config.yaml
num_hidden_layers: 8
routed_scale: 16.6
balance_bias: false
tie_word_embeddings: "early"
max_seq_len: 256
dataset: "wikipedia_en"
Below are experts of layer 4 (counted from 0) of a mixture-of-experts language model. Rows are named router (the router's row for the expert), down (a neuron's output weights, with its number) and show model dimensions 0-255. Each number is 128 + 24 x the weight over its row's rms, rounded and kept within 0 to 255. Numbers have three digits each.
After each expert's rows: "comes before" lists some tokens at least twice as common just after its tokens as in all text. This comes from a sample of Wikipedia text that the model never trained on. Tokens count by the router's weight.

# expert 7
router:108091144111129148125163139160123094119148134123056106139108087095143087139109094103135156153154126115135154153114147067124143180152132158173126141096114175117119108108146104122153108128148167142105105113141119158148139128105113170104109170144096092081141090147132103171104137097095103142148127093118116163166130104108165138134114134151159140124115095148115126110128134154131101085144095155147099136166107097164100151113142157132120143153143097157130126130125127124140115142140153148116144108158151148115109145153123093153082084101146148150109136119131119148096123150130136109128130110160176148107119107150112100141144133105160102139178126166151076164123117107100108155159083108111136156126118105118153139102147112130129141102131109114089137132173118147120203117154135
down0:184140148154148156103080170155101141120129163139108128133120141137130103190148101122106144119119163133148114122085104148109152125101108131116118125120115118116130119127090151098140161130119113110163149133146104137142131142073127116148161118130170107160130124154159137099133167167147064152149115126107169144131138148098124134154132127142132120130131135171160198167088131127146128135112128119116154089086170137080115100121136130149137095097148142084134120139133138163116179119150080121137086090126134117146144128108112115185113128139181110118104153151182098151159123129131106108144130146101117114077098149148156150118176120122142159133104188151123134058107158107153141132147135144131107128124117157097113152135120107130109156108127157152134122121150126132163118143161148
down1:131101136139129116134109142092096140153161136130133116131101143055162163163118144116135151115121161122115141111137147129115127151113093113107101116138175129127090153131162139130124154132140159115124138096102128124151111121109102116191124087112122106111127102063132134139160097109164163129098129083130155077120127116139161080145140085150146157186083173146162130150067148171139144095111131160098135137129123137116119133128144146073103104073075094144139133147117138110117113153152146138141122104072133141136113144131114106172130106132143123129111123114135144171134105162144181112125149084076117123135135134120156150157108154146138135145108098121162125096090131117120128158141116120122186121132098167146117089146137134139149137095139115137168143155129150087115118119142113
down2:118140093116127156133113113124153118094153142141110108122125133172125115084173113123100145119219131111100142106142105128172110134139104169146122117127127117101143132127154125136117168118141092126128101137145130103112112110096128102095138104140159120128166113120128116097131164131138102105139147139125113140144075105089157093132116185103159121138137142091132143125155136162103116216139121141104146077114124103132145127110095117112107086101134112125130115158152111110133111097116065098120145149178149132094156168157128103125102094114157097146152125126118089077133080136109133138123118126117099079093096074131129173114122150140131141134114083110106151131112155131118134145141162129135114163144106081141128091160102120150148149118129177146152100142138141148098103144160128
down3:108149138106181135131119122155080127144111123105134104117125136116127171168147122099112109111119131124121101163144107154103116088126123095104102133092114131118122059102127124088114115149172137115181091139104133120118149125102111113150131140165104106139147191119161137135183167123105104141143129097146115158103146109120082121129140142127108099128140188116097167140085110130134101132160137127117095170144142107093137151155124086114142104108138137124121153148133134154159177126153060149124086122128145074119127125120140128132116106138135111122099121128168078151150149173153064100147152109125122145099114136174143177132119112127177157153101129163094131107086134111135142084173135147129151129119103163128111117146137109121113136118121141150125112140091153144161139114123162
down4:126148173111113111137099131107118191144151151115119114149117127159189097119163205164080156150086076165116121093096112117127143125105129131138149124097133125152104132159108084120159116134153156149139170114132145156161129104143182142128129161111104169117147105139118131091124127110115131118080135112087152133113097126150136147170153142127135140076135125143134160153146134132152159167135157177088111177109139149115147139125116130123136097110124131112112109162117134122099128105091148136128119142125092150122157136200142139154120114140105056113096161143076104166111137180098148130123138129137119115105123118108103141125139153102107132140126149123137173143086093142126114146133119127121152159124104169100135159142097154160126123108119112112112147149116110097148131128135153
comes before: "born ", "(", "of ", "and ", "American ", "who "

# expert 35
router:112133113107121111151151124114187099123134123148112119181119089116098118107155153112143164178110146077113083157128122120088122151112078098137121103120133113141134076127155134193126125139148100116142107109176100157106143099097155114130112127134109135118154142099093136183117084125133148128124141120120115100109120097109127190097072126167143094138113124123131086149150103089118117132150153149113122121121095115116102128116130139097131162102115167102181126157147145093151085137125102122099118143147123131122137163106116145130157139116099155099136156100104161095109109111115139130106142169084146147116146137109159154124153120102128149132110143120123128111143147159093142144121150127151130125120160089086155123096151200123112156106095106122104179132139115104157125142126076
down4:144174125168135170132120180100090137117132106172131150147118122130104129115170133155109132131096150171148126138140127121129128159155097111117130133152112134187120102105133123135118156143113141135110121109136106113132106110122132169115125118123102130143145079109148191125122121147129102141130142144108165114126113178139143164127119093119127138146105108139131150121097128146147159103099078126140143113123134118157112114124139158120119135141112119119144092122196143122146129141106102180142086120170225124219107137123135084095138158141130138144159109117160157204146158146171103118152101112152128067132112097139123099135103150128108126135149116107140115128119167132126106143129100108133096125092116144121129161117148139078153135142124110103102138143124076108102139098148124
down5:123095113172137102148153043113121122134178132093121102156143121134118108141113173129115145130133130101121164129134113121113173113103115147118113154120126145127139143053163114163153122101151146112140105081128108153123131128128134127116119154116113142139140099113101130127124063139120160128140118119133167144156144166118182126112153108125105109195163117099149153105108125171124126123157129110134156132091074181149156080147116079175115148130133129134170103087165083147127123128193117135134122092145151151120114130138113132108120099133120149117150115138115121122152131104133140132118130153083135098095099134127151091147117125146151182143171142118156092131138150113146130145194130132125145132162115076156137114160110104161129111163153117128110158124142123135119127167147120
down6:109146131104106131162113134091148127128139104082121114143115145122134131142060103115129120084179102132140135147158144114113144089089099135117108116179164132121118116140104131124080102138135129113124136145123130140142139119155105116126117117163122123162125130151138132151138095133128099110116121152154139106151157133191132113121114144121102106114128108094099098110144123086121065124148150134125210162171128130118123159061173082126121140115153158150135125141084131117114173107137112119119090105128105102156127121127124169166094111124121147076165138148106133123126143157121118170148107121142091128145104123127077108097095095153162143102121110157132126142197151107154170098132127102181136171146090110114083112136125165160121144137121089156128136130130132124112163125122126
down7:086101158092133169116148127140186114144133128153137133133101128119087112148119129161128117137119128108148139158093115097103115110159121191170103111139127128129103148124091126156104118148134151159121157113108152080143127157145150162137081146111123145116114127146106166114087091136142127111152133106136114158147113110122122182103153141093118114113119131112110132145143109145138141150072117108136144135100113144140145152100137147134081062128117170152115118112148164133114132130110107102101159116141112111134178131180132113145117115141144119120116142117108124116103167138109112142165151162142133133099078157161106080123091152135103117153130079142143142136112143117164142140130114148171145101132172095103149126153159170093132125202149100156162117147136157131209148123104120
down8:111116147151151117101138068166163156126134147121137126095115123138149131092150188108143094158110146119151139139146169124137132092156105119188095120135157159095105110148126134105120156133141182144115126128095131105142163154092104130097105150122106140127138097122133156132118141129098170094088117111127127120192156083092160130103095161133144094094119163109162114153119093134102121127124112078118108149128120106131133113133109120109112142108092105135088161101123100095134101138139134135110141132121140167075089141161133126116170105096144150128177139125115122102142147128104102110146114109136101097096109156137056124130066125094119116133158121115108117128146164145129124162171131152091128140159114128101104122150124148108159157113132146133083153075163125147112109144125111
comes before: "the ", "he ", "it ", "she ", "201", "this "

# expert 78
router:085120142163120121108140158140152103145096157120115089152103175143168115132105129170168133129156118100136112110160081146101149158086076116113201121086100126131132126077131137134131166120120173142114131116119155107172118116082131159125109115112120163116127163122074141118143137159154151131187091158077121124139092155128141133121131093131131164133163160117135170132141141117138144115148131127117118136094132141135157104140145167110115136124110134096108132115147156127155111099133131149157074144139112092152130110151086129144132116117117120116117128117157136127149122108129152151160130172133095145103079098128199153148156141106109161118178092127125126126148109122135132138145124127081133139090105102141127130184087127110108126117116126151128086133094136082128111119148170
down0:135120145165109139141116116109070150137107116135118120143185151114120133107122106135145117132129125097113109196134150137128160120158136151222133131153143134140137112119097117173129167144111116139146127149165167146129161124133109097139121076179119087125144167123165078160164160113124142122127090128112156107105107114155141127130140122095158138174140104111159148100118131080119127127148137121091121125128092125122129179119158109173104127115155153161142153163121148142118078122124203154129127111122161098175158131125107132122127117118152129125141103143118139142115115114108115156107134106138100152125121127129149140080103127142131104086149141161141160104120131163115149146162129188086119099100134130143154118114121136136135142133068086095116167154113116118124170154139151
down1:118104091100113159111176087154092087144095143129157096064089146090094193134161159124109154176169115117128099126143136119139129138141120140085178129146122141099093094088119129095109109171072140114121170087185147112119136171091154135131099096094105104131147131168101113135126176101151122134122163087136125142147104147124151118140105127167100123154149160133131148126147186113131083124131124111122072083108138119126143113159103156136173145150131134133146102127166136164106104147080110083125129102094142111119138133125087130130133159121117136106116141129131122147116106136167130108094147140172113142117129112121135141107136117111130126138119122142142130116116127130135147136115110132166125154122102143106108080110145116148143118096140140122107104110108140092143155109085141
down2:141119129155103116114153092203122151112135166130117106118093127098107133129168126152134139118182128124118086120134142106078148141133128195139131112101115137144147118139103128106126157144151140128117124164131134125138125120128130162179096162152092131088106135129135132136095120134128155141138132116075137092129156134154093131096137131109143128102146097120117134100124112118141116141141103108165126155135108132123136152125125095146109142116120081129112126140128082145189127118148075153141130101136092068090173134118115123143128130210145113143122129151089140148125086100113136071124143162142114117113106150130136139149134092143161085144136149171180103114116161147175108143133175145138127126175108126114117130126144141122121091114135157151189118186127129159158151166152140
down3:159138130168128107134086169076106116131101131162126106137145167154127156136154117125173112155094121157084123135115131166121151124083094149132117112133124119081161168190136153163127122133148102135117100147127144153144124155171123160131159146132159125121140153111137125134098087126116157111139142136087172105109148126161140104114138089084069114142102098086115116132151072121173149140188154146079111143179139130128163135118122089152154140118136122146097153136138107131141077104095142180139127138104136101144118110115118148115109115114157109135173132115154120130158154109130133174067133133124119125145133091086169149101086142100130119123096128141122110108103119085107125137112159131090143141084104147120124125106114105117120132121141097109161119144092143144136110124136115
down4:122113123113109148125138123130131135145157113129176066152123122076131099123124139160191109097144086105091121127135120125097116153165132116141129118128155123106158141147154122130115123147141136145109127133068167155128119132160136119129129114189087144165110134128132125122148098063088154130127117139140102118112111097150094136085119191128134090152122176134126085162149111179132083128142119117115122136104142131136134091132107138129142134131174116134145098162109131133142113144145130152167145140122128136142121105113140108167112097160179137121152116130130059117116157160152179141125131148102126147122119101146111154113153164102101143132105141178143134129136146140125133100142160128137152119145131111156147074123088157107125153099154082165088131086110177123179155112158119
comes before: "a ", "been ", "not ", "the ", "also ", "be "

# expert 20
router:142136106140110102118133142117129113080122150150106106092102199140160136147142154127147118173112148166129120145169067158132111170126114142177120141143081142109116142100117150135152113126138136129093177144126134119129155149177130103110129144137109166127135174113120154157156124124099152097140093163154096114110119147161114103125137178141113097127129152140141093129148136092112148174123165140155136136100141089115140139146148143124099126132109133063132139133091144153167143136151110134087068095127052174111114100111153163154152176095119160113134142097137174121130138125125110161155121120127091132081137133100152104097070108121157157124130135166133124122121102114132154112127150150130140119166122112127114109152121146155128130116127090135179151102120121113138112140130143
down2:175098119116163154152186132149135120075154164145128117115145158144104133143130123090142129156111120102099127125121148164115145168096149116136157092133088101097159118133143104163112146092143113105149122166125154124122110093131134111116110142175094102153122154141113101147096121110141151136093069125132121106098156113074132118134114117161144134133125107120129063162150152090131121162117111108140124117158103126132103135113108112142127115097109165070125143165110093125111075134132112129084124116084104154114113150191124145133097132137123100133087126097154141081157107181090162138127133126090129159148141156121164146124139124140166155093112106125144107175154124161124116084122142168081166112119134117140097123110142154128108147129085138090127120109106123121126153134130110
down3:150172136161134186135144186101064110135087120116137134125137117084164169114096093157165146131172126079122115137114159120123141153142153122112136134103133120144139100125152164153151138103149127169107132141127095135118170128108089138149133151122137119166139112121103146073132150111134108149181134157129160103117110117123160088124134139099131153137141157082099128139119113151163152082148108108152116092126151125163122135098148145083084100134124114100146159080139134108114194159169154118166108105132118126167110138116095108153113119125101135111145132101168122145141125099125139135159116126122130108123118138156102096144131150099144139076110160122177110073121125159129136105115136102178128132125159084125106127077109104125109155136106125142128139102146100127098142108131124
down4:103165162121154132149143129076135131104120095080128096109126127166108175133160121153142144136179150100109105154125169165132153069161111130145166124116144125112102100119095165121120173106153098175123111123097118134110143149120167082147112104109147152145123106176123132140077149132153128156136111136109133134119130143132135118109141112160128144129103130123062142094151081111103111113144153138101132086169113139121154173161147142154154096116130073176098095100149146167128142139137164153120136140134152120149127133121143101146166138147104136157113126135123106129160131171105142121131127109160112099147129111158095165115137121113100129175144109147154103096154151117121120125113090138132116095134107162103159125127118151130135175102098086094139149128076149142145157117089140
down5:134113142108115145116143139083119131134155115154149143121131127076123114117128097134144169144139157152134100120139128131131074144127144182124119093102120134179149155103133120134128132118126124138132117134118090123151167100157133140103143146105130149137151143130153126130138100146099107115167109149103143113101123204184137113156142167092187117103116136127128127197120179153164118091128132080111114160127097193164160086158099109105136120162142112110127123102081097132095099127170148140137160145163135198105115080121154112112112126125111141126153134122169159142141153138150133096117095111126152084083159108134145124128148120142128136098127143093148190124106104135129126124142154158116129108127101155140116142147118161148128104139124111107121170099077157145126119148125119
down6:120145160118151151136121148074123143118117159117118140067093083146111135149134136127127174138120137136136128147078092142075143132140105152107161120129106141131124111088086119138155121106090166145145129128130180142142097105101146138141149134161140123095136141145135124125140127125134099174103113125132130147111086116126103163152168117120149144117111083116079085136157138118140079144123158137134168121125142128120126106136118133090151100112144176131129126126139149133102122141115102143120145102103111132180052148121169125140100164154148083156118150170125136146105141104118134112096178091168143167127100105119105086130166085101107127153151079137146146085116113148109161111134104178116120117138146169087152115121114089110139117115144111130081112126142128082142102119163145
comes before: "the ", "a ", "his ", "their ", "its ", "March "

# expert 39
router:189131157110170157161155093162117091081094131171109141170116135132135090079118077130156112159120111096116129111151103124110146113090132114140127143109135159141147092169134148154139127117092138120090169172141127091118133147147081150166131138143160138136138140139163147125089117129113056157145111103154131107091150079122150140115115097164136142124175121127146113137096132141098119141113141122146094108141149079118100122117149158124121110140105116131159186150144135090110144146089125130103152150133138139131167111119153110105138124121123131132109144137167140100121097150116088153142109154112114159125163080154137132135129127119130108148123092110083154107136153091142093149173139126121097145144162097127149150087119163132109090092136133167123130112091120118099139087124126
down4:125118140126157147132109127086128100140130125164153151147102127175127085134142128094094128115107146119149180089131145108123169119168125141144125141116103131166126159120088125117147121068143123141136096108117124097123177157158119109154109146150125101121178077106116107123134171137135148157156155096103120122155152095129139116171137112136118168142147143132134145135129160161081153134130134150148140131158101111127103098115117167102110171105140095139133105108105137133128160094121133136117115106180128127127083150156157117106154120127121092138135165067127164171133132080135132122097117112108162139151155143102137108115138132112106113136114122140132101115141115088114144073160121169110080131152143094142170122133150056123141095109102113137144162123132150112110152127107044
down5:136127146095126141110128127129113085116078131198102124127149150073106131145126120151166076125123125116096128104073123127154121128142104127137088131103103136135135127162112133102116154116138145128108132136098148141139111188125083145125139168100180133135126140086101144138097124167083146094122135114149159128134171144103148137163155155106128091129173143092134137140122111171120082100148108137106125101152129084116118117182077171097165133081152143124098135095130157124149130090123180180164114143124133145126141146128128088142122176109101137114149116140132144113103123135139126110124143170125179182138150130149121147138165134103116125169115119094101110166125148133117106133106142129117110157105127107151128137138131146147135100147123157120136058114161132129168140109109119
down6:117101135105114124153138148117104145110152119085128122144100093139141107131166147091098090159101122116147121111103137164128182116091127096083120099109115155121139117115115063077134148167109102090128180160135108105107143152173133090134106090135129128134138128138121118099151142151101125161142103093130102126121138102122110140101116170162133135119106140136140148138128159124143136142131100163162143130093125165092152087144141170158151110146162138139095155121135135128128138102108179113148107122125105106186144131166122144187110130114063124121090112104139126140092091152138137113094069108118119109134111091144165144122118193154133095153158111109118148094130109165142123114184132151105127140160103115129144123116127147147121129113140090125116073141113118166120118127127160
down7:138172128098114163122126151111123107131133142147153122133170120110138145133143166141115085149098076159146156136049072169155136139116141166165162110113152102158126098120193152111144130151166159143135121137126111136114154153123138104118126163154142110130142134138088132163131149126099150128137134147138119100100135155126084155107116058134168117096142125144180073068108109135107139099146101115135122110136131116072126079135119119097138095140130121102129150135119159127106141113121127107146128172147111123147142107073131142140118120115124139138130151172117096132107141159090089116139117119168162176095133054156133090149125134158110128151144157117121134119100132138080108105121123145157130097129145132142127143114144139136105122144104121153126105072123121142163160136133123
down8:117089149116134111108138128130128119133172145138107135129117104124094121142129094121150160124111101132121119165124101143100136201112156127166151101111142116128163181110162143147139114120156154113116105122172130078100162124157138156125101111137164175121170085126129138114104141164151184145108102129181119109152138106141111098102140147116094142122155091078159093110105128110133104119123146135129148091152081108084131127132138131134144136110174109135108117201132137121119134084138117134124157123147153126126143098085120085102158162130126113172130173112145122125108129131093095173135156121195149118142109131088069152140107181162148137109100139081124131111138093134171137162138121116118094120117153156138114114089135141142130148144126134130118128096118117093131124107128110
comes before: "| ", " ", "|", "by", "Candidate ", "^{"

# expert 72
router:066139133140125090105129141131143132114098100130140134139098161146142148171129161134191124135142099127150142129130097208131125130089098126145112105105092171128161098110154176095141156097129161103124116123158127132105165148133115114085119113136085121109111123101102123114116125118156167128134113149104111111129119133093129096114122095158145147112123096098146086145144100128110099153132145102142171159119112148094088131115140083112086146125093132111161130099144145101131075137151168140130133135133121123110129153098109160105118113139139152091126145130168072128129082151131109133127146149153128159113085134112172146149191098144157161086126113141160124105156125110122099122104156136107172143098148115099103106132095146124100148080108136081122129108114154110156110133141139
down0:128068117126137100133153107158131144111135158119152085134128150127123163123103110109084201135142139106124109136167126117117126172099163162134157166081155106085149167124118123149145164145099121081111133131138104116153115151166175122148109106129117151148107114139134142110137158122121146120123092109153110127171141133138135095122108107138128101121117135138120137153119138103121111143147161140159123148131101118117139136157137156143093098160109138184109169111105116140146118116104121142093159124085123147078061149190117113110114116099148129126107135167117127117127103114151134093149107189156133138137153140166152197094153121159128106133115154133177156144140148085130131141173095118115105110098135159129129119116097128124109100067146107109121118141128159126079124151129159
down1:153146124126095135199114104093140120106152139159150118131110112140154194120091098130150145110118175166134137087112114135094112144134161137110101161137142112140165150132128141115135100142093101142132107129134137128148120083133183101176160117112152199146139114158155133128156114150126088122105184124149164126150144132114159145135137118163137070131072126140120135142098120137126169134140134078094152135118086123156120118113130130179136109125125125124115150140117109084103119153151111150117158130128150106112165187120154127142143106147127117145088134129102133182123149127148130169112131077122142121123131124088108148135113171159126131137127130141156125169168111098123081159133127124150094072156157156114144110114140173134137134106134124142122136134124101127088108099140174
down2:142155097143139084103138184104092085144117130123184145093090108168176152109141106120093121111127151084134142103120166214113152106136118137114126161088095086120089161089133117128153123105088081185107092128101158139114135093108161108136146103134146118132122120128091152133117111134110155125122086125107086175112109107102090150126080156119161153129124103151146106142148131113103134142135173143116138158123134186133175123135130117114102109147146107103145120131150134134122114152137115115097116137130113125126124150117109154078084133136132129165133127143121131124110133156116095138187104104122126125131130121161114130116119197130113107122149108099131125091119142145093108164144129111118110100164142127140110153164124115105164146138153153140118119150116101093168132143155131
down3:172177112136133132114149109142165143099155123126153100143109113103147119148093105119104146145172108117129174119154146104139143117171146135160076142091163102139114083147164109152115141154130114092136121110180150120137092134109089139135131105125111114103154127180117120112135120133137130097128129116143132082121145117170115087140136086160085099157130142121111158152107154139107166108134121108136180101141111116096146100127132130125116080137118145136119135147127137181164108156175119096191107112148133118146140173155115116139101113132130120116137117115088108140115118155118125159115139099126066166137080100140131106127123155127119127152136079125102133169162133088135139115111108135128107170134082125090145079137119132163107113143152124140102135084106112145139139067155173
down4:134106178120106152118129161094141130153115140136119109131148103070126121131138137141112121114124143120191105112128146081136130152125218142120120123136128115128118161105126128129071129140122149118157144123157126128191158114116165163105119082095147138096136120171106105110114095116148112152138155126105168125176101125096090159145134118156093135134144146152120140120125182121094091123142129133099086088154089123144161130115142156143132145144112114143114107128125171155095134121153156158159131155131158137171123171128099077152114137153098123101114083132125068122108133145125177137127121142124104146158169094160147073104124138138138135163122124137116141126092089136172133148129087109097102141148146132108158135130171149112153143109144137135147130135110140146103113083132155
comes before: "was ", "is ", "he ", "been ", "had ", "be "

# expert 6
router:164160105118127148112149100134057143126105141123175161109130114170134099090099100154104134137123113145110121154087104127150096156099111114122181141092144107161130100119129149161113110130142129133144145111141137105072136145094131145133105128136121126179113101114133150093133119121122123130143111117125100145108125104145109167140138121127110179107089094105136132178154193106102142075128127079088133160094114148109104120130098137138106130129135106135129108137151138108126145126129124133142143110128106127121128177109177079114172114077136120146140119143118088144134113172136125094121127134127109117133144108168091165099170074126104130123141113151108138087169167154137119091117157117147129098178118100133131116100144109143160142155155162116159107133159177108082146137144099
down0:138123104150117123137115189120062126151142124137099130137131146114108124138141112123111106149118122131172094097147122145128105110139116123129114112131127143109123142106093154139102118169127128070107093105105109158117131134142129121164111127097125131152111115106121149158152091091094198130136107131088078104108129147152130110114116106113097109121117140112070151081174133122122044129134133121081120114161163109146082179093123128130134152111112113108178075141117110131118154162137120137094090172163124069120171098081129150140140109098140136121117152110132129123155110127116121133096117078146111129135148138123132145124171103118118125122116136128113098093126126165109150125099192149153140113126150131144105120141110131105184107124139109108138157111137108175102096140110094
down1:109117110103134138105132138139108136106112154115111121140152144077133157126105109113137130181123122177116150140158108129106155142090091113144114067102110117170111148119123131104110160113152124124068108169102114137092136152159121145160141139114094171160117110207132133166127163098143183136139156184142132134141093145119188101118157099136119110104156118160105116135153107114099118116140135158138128087132118128136144141132132076148164110131158102091128137121125125151145163132172116159141154144158102103163149095114148151119147135122108104124114127132129146141155130131117078161195117098125136151113097110118123162083174136178137135135148196124116137119159119099107110113127147088111129156129142111123137136099134106141106108106133098089113133123103115108152101114158134
down2:122117119129155113148141098137138131125142137138098139150126141136158118126125151131121139145102109109120105111167101113104156125087143129155070170159121092096142124118082079110087152144141141165088123138094114091108168159130151176131099102108145111133117100104160121137157121143139131099119143104083129129132134175164106121100147139111122122119179160118134133168102127113142156101159174159093127141068152093126141093143104133124140115149130127151122132113188109106101139164094134142132116092165163116114143114120144127126120116126122102134114150155114085143154123134165121103134174135137148126183158126107097159118099134124089143119092108108139142131172119108138092119093137142155108129120110133137115170113121155187125120175113159160089178070126162103131124122154075
down3:113109154123131144102111105124114101148140140119132081116129110126134190089141151114120196112088166152145116125113128146108114176105128145141124125153098128114115172146148132135133165144133100080175084181164110153152114123124148155151161092174124092172147118137137143153150132146133132131128118140126143079139163171100194116141123126112154118163112071141156105109109161128092125125154196134091144155111116153127151078122131117171128135092123153148134109106129118125088129124109128109128148117117116117177173166117081141136122120135136140137101099130121093140133157120138129117128125108146124110088152151102114201131166117170149110140119150114066136097140155126134116140173116145104081137105120124128127146120114113146153123112118123077122116116134126141136109154126144
down4:135136114135118145178123107148146145146150160146101126130158112094120111120113167124123150119137103123136112128100154159134121137126118117165081122134120110141111108172102141136148132155168134153106118106073077097128141107125160125138152138095202130091128166143143101151169137147109122094149161133146135099155151103117151093109085129101156188126136136127098126104154115167143101116140129090121123151133136124131186106126112111134197116127136130165082114163122128129136128128137124170156153155190127139144159158119122104107144143131088129126116079098085080119140143156122126119185132107136121143123089128121095131154151118103111145139095154088130104171135129135131140133172164113135160129095147140107106181132160086110139117130169104150162122134098114137135104166093128
comes before: "of ", "in ", "and ", "(", "to ", "from "

# expert 33
router:118143141152127112120136159141087111151147156110080124102118166139159093135176128121137103108141113147105069122120092118094172131086119137146122092134076118129103154130159116130119111129137172163081168124145099150169121087125139158151119160096128147143093145125105156098171141167157144133167114132130118123115132111129117130153104157100144120170120122115153125165157144123120108172127155119117122148113112151128120152086165135136131133156121114079122162115118139139171111117140124125163084154123134123139137101142136180183112070109109113128147108111135133171143109113168157155175162136110122150128125075138154147089084155067113128160163125118104129132134107156184143104159124151113160083128148143140148127152130103147110139128122118129160128108112128131111137077109121
down1:138095103120140077143128105175138117154129127110151140078191117093172135137128107139127116121141109091111140132139137120096106172090162121145121150108149109138122104152143144121173133104136107134141138139114172167097130134090119122155138140170156162148113183118175102108148191120130161125126127156083113097167105116121097170106077123116124121119162161136134142134155117070112150102152115123092111108112135180098152123114127146114121153114108097089116149141115095099115133156138157159119163159124143113084123153115130111110138104121137121139123110104142119099109145119101099136107161167121132089146133136139112148108097155134118089100108123120157107141150119141125154145146144077104111146133187120114171100134110083123106100166142177122116171150142131143112152114132088
down2:118146133131111130109079129159146127135128073075116138143133128140088129133128147128137081091148081160156142102125121116172160081157118154132103139121133100173118172130089137141108157158150057127125118116100132124136141125091142143110097151135157141121127120151135167120087113110147107195115146136104193123107116149122168150176159159091178150090155106106115134121154106152096117135185121109088126117124121146127147129134134165124078133131125147095134132096108146135151144128113092102138127128095081138146119140112107108129134109138095142180154145112136103130128147124076124108160148088186095090138161137122143129149108123141113135123104168151113176117137109130102149148124164130120134159141098115084118109133148116136126112118111123140143103150164147096145157132100126
down3:141129132111132141153114129121115126136146140076106092129095107080133114141151080108129133107144106084137147112150166126122121139100115111105166116152138132154143132120147087087150150110114120082148105178135073110150145132133144127103135113150079138129152144165166141114104139128130077119100114146144134117132136146114132110166097090137173072139134174117122096144154122102134146122157120101156137140143125100118080127144119138109125098160154099090159111076113124105135149154125149112171101145120109123211127142116175135148119114161112149118153134128178127113136136125158125154125124117142151137140131126141188135072138132102119142133113153147085136114094137144122158154102080126109135128122125105150157134114094119146133141138070062127103152092116148165096176142098107
down4:076150114151132147089093153069162117136157131145123143156107080126090134147108124156163107132113153148119114107121162133100126097135125180137134107157101110139127139065130144178127119123134100098107129123117101124120089160130117107150104152102114133112152092133108141151095129104172153138116156121137180130153127126160115097121175149142146129137167115105120133108139094134131097127109133087114174106116118126128169164115154101094147131106158120147111135098124158117133173100132126121127149115110110144176127163108104129115140130122097147122116138134105101174129110132122126149134108116188129123072172118144161161141132102081104142141119116124092162146126116179156148147135090121145156154145161151094139150142106063148156114121109094139083121160121086105139165125123091
down5:127147124124112132141113091110115106094098111131156143115078099105127157139120119180116172128132092157124086165149130157143128104144151113118104126131116151162096124108083125113134094108153088099151085152156126125130123133144169150138146122122081162111162103129109159132112146097160117113089121139120137168134148136101175166124144117156156151126141171143136138122090116109127143093134140106106180151137133082156096085110149111117137077100154147135179131134088091112079068126124111081113105139139146120154145158109132122143134120149128132124144157098129144127115137119126142104164118096160092096113153162085164103118113159133178099127076137092109129119151123146130144169092115109110125100097087147110121128142128097119106105114115129127123133119131113046147121139129115
comes before: "the ", "a ", "his ", "to ", "by ", "an "

# expert 45
router:105114119155094118145123150092140162116137121105143140124077166175136103132121176175148106085120096134109128101147119123146109135137108128188123137132105137111145125128135105145163129143154119122096149126168136125134053103202129071107072134108120119132144135138139179120120138111125116122126075138180110161119161126107098121161148160134105115109142152105136099143185145115083136146135156142120150122130131135116162137102125104105107127107118143096120139145108115134210111143121103123130081109139099174094152054144119161143133157113154151116151129145131131134153125156120132156119122091150118126084158139131141135145100093118117122139140138146114138151177091106118149130120096167136134143166128113103121116152138135157152114139119103124131152126085122136132147124078164
down2:109111119124132144081121074114138128156116115129096099155111134161160137074097172170123106122104073143105088164113136083094120142137154132101130143101115188077124105121125126150139141137097115132128128140129178181171094117097108125157141111164113162081164094112087107112081084100131170114162120139117127142146147122154090123132134151137101118093112142139124102153147157129128102132112152129094111106111130155078161144156113139139113127122097116121116099130173111117111129078126161154093119140120145092092151138200125114133096171121132142133132171162102138119108131108113136146088119160106135170095156128164135116119104133111128123148152131131137114150144158131144117105166099127113128107113139113124130143189117143108146100107132138103126083140112100115151121124110129
down3:108071129115146119126153108183176158140124181132121116155128156091118101148077124128123130100147152097132094148146138109103145116121146100125136143161100137138120072142157067119094158121098151112134158147132120102114095115165143120140126132177079104146096117145093115178155160113138169167156145151125086153153153121084152111097095113145077120172119161142108132122154113102124125174141136151117114120116154090154093117149158139171125109094131145135127098144123135138120142136118160116086136131091124101064132123187109148126121134156077146123122111173162111130097119161164142156113125142126117136171147151149159129128142124131125147144144113139147132134150120091098143104152170121139121109094096152116123119144137122135089121126131132161154107134116149112113164111102104
down4:098076142086129106111126111125135122115179154144121165194130133155170098153117137134140147114120103141086142084158130191130140167108138143130099145140100144092166101120109131142137121165125133153146118105135147149133134130146176159092124114127131164102127133112078133109121103148102166143164137103159150138133122117091154187098132136115127138129151100113110129114149155136134142148131132167132101131117131098082133173139088125104103138162122149116119118169141129133132128157082149163122106121144137147097119118139080118104131152092144129125155182144150186132126160163165135147134141131114153110145152134145130122145129088160065169143128125152166085125112113121127089144115073161120150171134185127130130118107140153121144147148145145157132136169119120104114145148170095
down5:124139106160168125135133173110142109124128104136154104102137089110108127090097103153146150129159100128111144121132124120140131120131113154140125113180128084155135134120121152142129143096132124120113159130141092143130120120103153105128187089135106088134112131114153143117105166148180117096068109147122137127133111145088122119128129100086148122093138157138171141129126134150128136103163122107156159127114120096131129105090147161147124093106153149117139135166127089111138131107129152123157160158087116120135100156161113115137096116141187136100080160154147160136104130068157133144149110141113138125146110148136131104104150108161149150100142135127104175151148130116147115127111089153145096145140116126142125143120143196123107163115109124182111110153169094112052100110155045
down6:122141146085139099116120139132121087091122102137137156137110121113129156111123130129130114117142120119157114120138134102141100142166154123105090145136119109145103126101107109106163142109148123135123145163121134095132102155124109102116094106123158111100157119117144139152124133097164133156104112115110150157134098152154146127145116136113074141126140106093111126116143090082118098123142099146146131140105106117073126075096128158067132123092147145146105138108134147173121144159106138160155122143071107111164145119143171153152137110120118166150123118130116132125140132116094115095120129071193133143160139151116100128140136098092123201072080168121106111151128101176108114098081150161080137161106090158113139163080167133075134126095121148101101132136117142125142147151162131
comes before: "the ", "a ", "his ", "its ", "this ", "their "